python train.py --n_experts=128 --d_shared_expert=0 --moe_layers=[0, 1, 2, 3, 4, 5, 6, 7, 8, 9] --normalize_top_k=true --balance_loss=0.0083 --lr_router=0.00224 --norm="rmsnorm" --norm_eps=1e-06 --optimizer="muon_variant" --beta1=0.93 --grad_clip=0.5 --train_tokens=294600000 --steps=4763
Below are experts of layer 7 (counted from 0) of a mixture-of-experts language model. Rows are named router (the router's row for the expert), up (a neuron's input weights, with its number) and show model dimensions 0-63. Each number is 200 + 20 x the weight over its row's rms, rounded and kept within 0 to 999.
After each expert's rows: "gets" lists some tokens that make up at least twice as much of what it gets as of all text. This comes from a sample of Wikipedia text that the model never trained on. Tokens count by the router's weight.

# expert 81
router,194,199,234,214,187,211,200,190,183,221,199,223,227,168,169,216,183,191,210,235,200,193,215,227,204,185,185,217,244,206,187,208,240,197,193,173,220,221,193,179,239,204,151,225,233,205,198,192,199,183,229,244,198,188,224,211,222,233,194,258,191,182,189,193
up0,194,220,198,216,194,198,194,201,181,204,173,207,209,198,195,199,199,227,202,179,165,197,223,210,170,219,222,179,251,207,256,183,223,211,193,142,208,211,215,198,230,189,198,202,212,207,198,166,150,192,189,238,180,200,193,197,182,181,197,192,213,197,174,195
up1,165,211,165,194,186,214,177,180,184,174,197,205,171,211,183,178,188,162,198,223,200,192,233,232,193,188,184,169,199,214,215,207,186,185,186,208,229,221,172,205,169,202,141,230,194,184,193,211,189,189,182,194,176,194,207,194,208,188,208,195,222,197,198,186
up2,220,162,199,219,163,197,210,191,209,202,186,180,169,162,225,195,193,206,228,172,215,192,196,229,187,199,208,196,150,155,204,200,244,173,194,158,198,204,198,188,193,198,165,194,230,185,197,207,212,174,166,188,211,207,210,235,208,181,214,225,198,204,191,189
up3,181,205,213,222,183,230,216,181,268,205,208,206,224,216,204,201,179,195,207,206,194,220,191,231,193,202,170,216,215,215,215,218,188,212,185,178,218,201,196,209,214,212,203,186,201,195,220,225,246,193,183,166,175,211,225,188,190,194,214,218,194,222,154,220
up4,204,175,188,207,224,183,169,200,204,211,208,227,175,232,215,190,211,201,223,197,189,186,241,207,192,198,175,240,224,241,184,169,216,211,185,200,157,236,188,207,157,233,190,188,183,197,213,182,200,200,233,196,195,204,197,182,211,202,182,205,204,170,204,222
gets: "k", "i", "ov", "\"", "z", "a"

# expert 49
router,201,195,220,182,189,216,186,205,180,204,175,187,194,187,174,246,204,220,166,187,210,192,227,226,209,209,232,224,179,191,186,211,209,201,195,197,248,173,201,230,222,149,197,252,248,204,176,210,168,178,178,238,212,222,200,200,208,195,190,225,192,207,212,200
up0,203,215,178,181,180,204,215,208,175,210,188,194,191,192,190,191,197,193,184,180,214,223,225,206,224,181,178,196,185,223,183,197,190,188,187,186,181,187,174,228,203,163,202,211,197,193,184,195,209,195,182,210,228,235,193,191,239,210,170,233,208,209,192,206
up1,240,190,189,182,197,157,192,199,179,199,171,213,197,184,203,182,229,204,200,181,210,202,191,207,213,193,208,210,218,166,225,207,202,190,195,189,202,220,156,216,227,232,195,227,198,234,181,204,210,196,170,234,212,233,212,198,179,197,197,190,206,214,198,210
up2,196,184,203,176,180,191,181,187,220,202,159,215,213,140,189,200,223,187,223,206,230,210,238,197,213,235,194,199,185,179,211,208,201,181,190,196,197,198,172,194,225,203,177,232,228,204,191,209,188,211,204,205,210,198,182,211,260,212,199,228,195,209,189,183
up3,186,213,213,160,205,197,191,201,197,193,167,177,168,199,173,199,164,217,164,169,225,193,192,203,185,213,222,159,211,188,197,182,222,183,178,200,208,174,209,223,180,188,160,220,248,196,202,182,210,189,193,232,206,219,205,192,202,177,184,187,202,224,200,177
up4,225,175,168,219,212,185,172,220,228,179,191,207,217,184,200,242,217,181,206,210,206,213,176,237,246,208,187,213,194,221,191,206,158,223,208,185,172,191,179,195,201,157,225,220,175,202,159,195,204,168,179,225,215,168,183,218,201,188,217,183,221,210,189,215
gets: "h", "a", " K", "am", "an", "ah"

# expert 63
router,203,196,223,213,189,181,181,204,173,219,206,207,168,216,190,238,213,233,189,182,197,187,204,232,218,239,221,207,196,189,205,182,196,229,211,216,225,167,175,181,251,199,173,207,249,197,184,210,197,206,231,230,202,200,211,175,207,187,220,210,209,174,182,166
up0,239,194,184,175,199,219,195,200,201,199,172,218,184,205,184,222,202,230,200,187,183,193,195,230,212,218,195,230,208,219,209,185,187,217,199,214,210,225,181,209,221,173,221,215,189,187,198,167,165,189,203,206,203,207,220,167,218,169,191,190,158,165,191,199
up1,204,231,238,174,218,188,199,191,203,205,212,188,203,226,227,213,175,204,184,221,184,156,191,205,209,168,207,174,209,198,191,194,187,195,186,210,192,202,237,220,229,200,204,214,172,198,207,189,214,201,194,221,241,207,230,187,200,161,240,213,227,170,210,215
up2,190,195,198,178,189,194,239,205,191,174,227,204,164,215,214,202,158,219,158,204,199,160,179,163,180,184,192,202,206,199,193,220,222,239,190,209,177,191,197,177,235,194,220,197,188,131,174,175,194,224,161,188,234,186,226,193,197,218,204,232,226,215,163,181
up3,186,211,185,226,156,216,194,180,187,217,239,222,221,216,247,183,159,160,170,193,196,177,217,175,182,210,208,194,212,210,222,231,204,212,193,214,208,203,195,187,199,200,209,195,203,221,172,184,179,242,192,222,191,257,188,230,186,159,202,172,193,189,217,180
up4,218,187,185,146,205,238,211,184,200,211,174,181,208,188,197,210,196,223,202,198,225,179,218,203,208,213,235,218,235,178,214,154,190,190,208,182,181,200,207,181,197,198,179,160,210,201,204,228,189,184,227,216,211,204,199,185,204,169,192,203,219,221,204,232
gets: "m", "em", "um", "om", " im", " comm"

# expert 0
router,221,213,220,201,190,172,222,216,168,211,220,213,191,218,195,211,192,235,184,176,195,199,184,204,185,222,229,210,201,188,188,180,205,231,195,218,225,195,173,191,256,197,196,201,221,193,196,197,198,213,235,206,191,192,213,208,202,172,206,222,193,184,219,184
up0,185,184,209,215,177,191,183,168,217,180,222,212,222,206,224,201,226,199,202,242,187,225,221,189,216,221,180,208,178,145,225,243,216,226,182,236,206,207,224,208,204,213,208,192,219,216,185,218,166,215,217,216,189,238,207,198,229,213,192,211,216,206,191,197
up1,217,176,220,241,193,166,215,206,191,184,183,220,200,212,204,189,191,230,208,217,202,160,178,214,226,193,192,231,191,201,193,205,209,212,206,151,201,209,182,209,181,213,176,191,226,169,204,188,226,208,209,205,197,183,213,212,218,212,206,194,189,197,202,198
up2,191,188,228,206,196,169,201,208,163,216,191,169,184,201,213,186,165,193,183,219,212,208,196,228,181,228,173,196,210,186,193,233,161,177,181,224,244,168,226,223,191,149,227,217,209,189,200,197,196,212,174,182,157,207,210,201,217,192,173,220,219,199,221,184
up3,248,241,219,196,189,187,220,223,187,226,161,190,195,193,197,231,176,216,208,190,223,221,175,171,229,238,176,218,204,196,216,177,183,222,196,168,164,216,198,201,205,187,176,259,211,179,212,217,192,198,214,195,202,202,213,211,219,192,190,217,213,191,184,196
up4,188,186,225,225,205,208,196,199,196,216,234,216,172,232,216,204,233,229,219,205,207,195,237,221,196,211,195,204,212,159,210,228,166,200,204,211,213,195,183,241,190,181,212,180,212,191,189,185,234,191,217,225,190,214,194,208,194,227,221,232,233,180,219,194
gets: "m", "em", "ment", "ign", " part", "w"

# expert 112
router,218,236,249,216,178,209,185,195,204,217,192,233,216,204,179,190,205,195,192,186,228,187,233,211,178,198,197,188,178,188,227,206,202,207,205,207,225,214,169,208,221,211,202,207,215,224,166,210,201,192,249,217,195,183,204,168,222,193,194,199,211,196,201,238
up0,206,213,210,198,205,196,201,191,189,245,214,188,196,215,231,202,185,172,173,199,195,185,196,210,200,205,198,181,186,163,175,193,172,174,214,182,204,224,177,222,213,172,222,165,239,189,150,206,179,212,196,168,199,189,238,153,235,211,221,201,211,199,220,209
up1,175,187,232,199,228,189,196,192,171,219,156,217,182,207,226,198,218,173,173,179,245,196,166,183,234,183,235,209,228,244,208,194,227,186,193,187,200,213,199,225,187,196,169,218,214,182,199,208,221,198,200,162,212,206,201,158,207,229,185,173,202,211,188,243
up2,207,191,218,207,176,209,221,238,190,181,180,191,200,204,211,189,195,170,186,221,241,204,232,221,194,209,213,171,209,159,202,186,220,209,199,223,213,237,203,172,201,225,194,205,169,221,174,172,187,227,207,187,204,217,198,200,174,201,193,173,228,194,201,234
up3,178,204,229,178,205,170,200,181,164,230,140,204,222,231,184,209,199,145,202,185,208,196,198,233,218,185,182,215,186,174,185,168,231,190,183,193,174,191,181,178,230,178,176,174,199,207,207,210,194,214,198,229,200,192,182,200,231,189,188,175,189,218,173,221
up4,169,207,171,162,215,198,187,203,204,173,214,199,179,204,223,189,168,186,192,250,256,196,209,210,200,209,216,165,176,135,203,212,170,202,224,194,219,195,183,212,198,195,192,229,180,240,183,196,195,169,199,218,203,240,199,207,191,223,190,204,211,171,190,227
gets: "ol", " e", " E", "il", " pol", "os"

# expert 78
router,199,262,233,234,177,203,171,234,170,210,173,185,183,185,148,217,190,200,173,189,212,198,238,235,197,182,209,205,216,202,162,228,209,193,185,220,221,210,183,203,243,174,177,212,221,207,208,211,192,174,200,201,188,195,228,202,217,217,230,211,198,198,216,188
up0,199,220,240,173,180,191,207,214,205,201,197,226,210,188,163,177,201,192,199,234,151,192,181,181,194,214,199,197,207,195,213,182,147,217,198,204,168,241,166,190,208,205,145,174,203,190,224,225,192,201,201,222,201,186,187,237,215,210,187,193,189,204,156,165
up1,247,222,208,200,212,186,213,180,163,231,219,172,205,197,193,209,202,187,176,191,222,183,242,174,163,222,199,207,215,188,187,254,209,205,209,189,240,176,204,216,201,176,193,192,185,233,186,212,171,201,202,220,198,196,190,194,186,190,186,173,173,221,174,197
up2,166,218,210,191,191,182,193,244,220,196,202,163,222,182,167,160,214,179,192,191,192,181,221,205,183,192,208,213,238,209,183,174,205,172,206,209,206,183,189,173,186,162,186,230,190,205,211,138,216,190,208,218,208,189,174,197,192,224,200,196,183,185,194,212
up3,183,192,225,220,158,201,168,213,173,173,192,198,159,163,203,191,230,185,209,206,220,179,216,224,187,174,192,230,197,199,215,225,174,205,214,176,228,175,244,194,215,179,174,206,206,178,185,214,238,177,184,206,176,235,234,202,200,217,174,209,214,227,195,232
up4,185,229,201,208,189,181,213,201,177,216,217,204,216,186,172,244,198,199,187,204,199,194,225,198,204,199,195,207,183,205,225,215,160,227,180,233,186,187,231,198,199,208,181,219,211,185,246,199,187,221,225,175,221,221,205,170,208,203,211,207,192,189,159,178
gets: " B", " T", " M", " H", " A", " R"

# expert 110
router,203,190,235,211,193,226,177,221,199,199,179,199,191,203,194,172,186,228,192,176,203,191,237,224,221,212,225,209,205,225,199,212,227,195,211,213,236,188,184,191,224,176,170,207,229,206,187,199,192,168,249,207,176,182,198,192,201,182,178,217,197,161,191,180
up0,194,232,191,204,172,216,199,199,205,201,227,184,184,230,188,198,192,202,194,195,205,204,208,234,178,195,219,213,214,216,220,183,210,214,161,218,209,226,204,222,202,213,176,223,174,193,153,183,185,197,208,216,211,186,192,154,193,186,199,232,207,201,169,202
up1,206,167,174,204,201,203,175,179,185,187,171,161,194,173,212,192,190,193,191,202,233,206,210,211,219,178,213,185,188,184,217,227,202,191,215,211,202,210,212,202,186,208,209,166,207,231,233,190,203,209,205,171,181,248,204,207,215,177,224,196,193,190,217,169
up2,222,216,204,173,209,223,197,218,184,195,165,190,197,179,206,180,192,204,189,148,211,183,185,211,183,242,215,243,182,226,225,195,211,196,190,202,182,203,210,221,202,178,177,205,189,204,182,207,161,206,224,191,200,132,197,215,199,170,182,204,212,192,242,192
up3,202,210,210,194,216,194,183,202,205,168,230,192,258,219,223,161,173,211,170,209,184,185,219,222,208,212,226,201,190,193,207,213,214,221,196,211,200,193,227,213,194,221,223,228,237,202,215,175,231,198,214,191,184,237,223,200,181,192,201,199,213,178,161,205
up4,172,212,195,190,195,213,211,180,233,183,211,164,208,181,172,201,221,190,171,218,203,199,195,200,228,199,203,215,233,167,212,209,197,193,161,203,214,198,195,191,232,205,202,164,187,188,188,188,203,180,194,199,223,187,207,211,238,198,183,165,221,176,234,208
gets: " L", " l", " Al", " al", "L", "il"

# expert 35
router,196,233,220,245,208,208,218,180,176,184,194,179,226,176,152,238,188,196,187,212,204,171,203,198,189,200,208,214,231,196,184,223,208,216,208,205,216,230,198,218,231,186,173,213,208,227,199,239,171,194,244,195,227,192,210,184,199,226,205,230,201,218,203,212
up0,187,163,215,223,185,175,197,203,198,198,184,215,213,201,214,211,188,205,193,194,201,205,214,205,217,238,191,241,215,211,174,169,193,181,202,214,169,203,218,184,195,211,206,189,161,234,168,207,235,158,220,190,221,164,202,189,224,227,204,227,192,208,206,199
up1,195,176,230,207,176,184,235,204,214,239,197,221,195,197,214,228,152,235,193,195,197,196,203,171,211,185,201,188,212,205,206,192,208,207,185,204,175,193,183,238,237,245,228,184,236,200,210,185,209,191,198,233,189,181,233,216,220,231,208,183,219,201,233,154
up2,214,214,199,190,183,221,171,178,189,177,229,214,191,209,224,232,208,229,203,192,208,219,204,182,221,183,205,205,223,193,205,208,205,204,205,201,211,226,221,173,190,236,196,203,193,204,212,186,207,229,210,208,211,240,203,225,158,203,214,198,196,189,224,197
up3,193,220,148,205,202,182,242,170,196,217,193,194,171,207,180,229,198,188,195,212,237,173,197,226,199,179,200,221,217,170,213,212,209,190,166,183,210,222,210,171,253,197,164,205,199,202,218,168,170,190,204,198,223,232,205,172,187,209,223,197,206,165,197,205
up4,202,204,193,202,187,167,184,216,187,218,161,168,194,213,211,199,223,188,160,193,197,175,195,227,203,193,207,166,215,210,200,222,234,247,169,199,194,207,213,191,216,171,178,203,215,229,204,220,223,175,206,192,199,206,207,193,221,233,165,216,167,193,223,236
gets: " a", "ian", ",", " the", "ish", "a"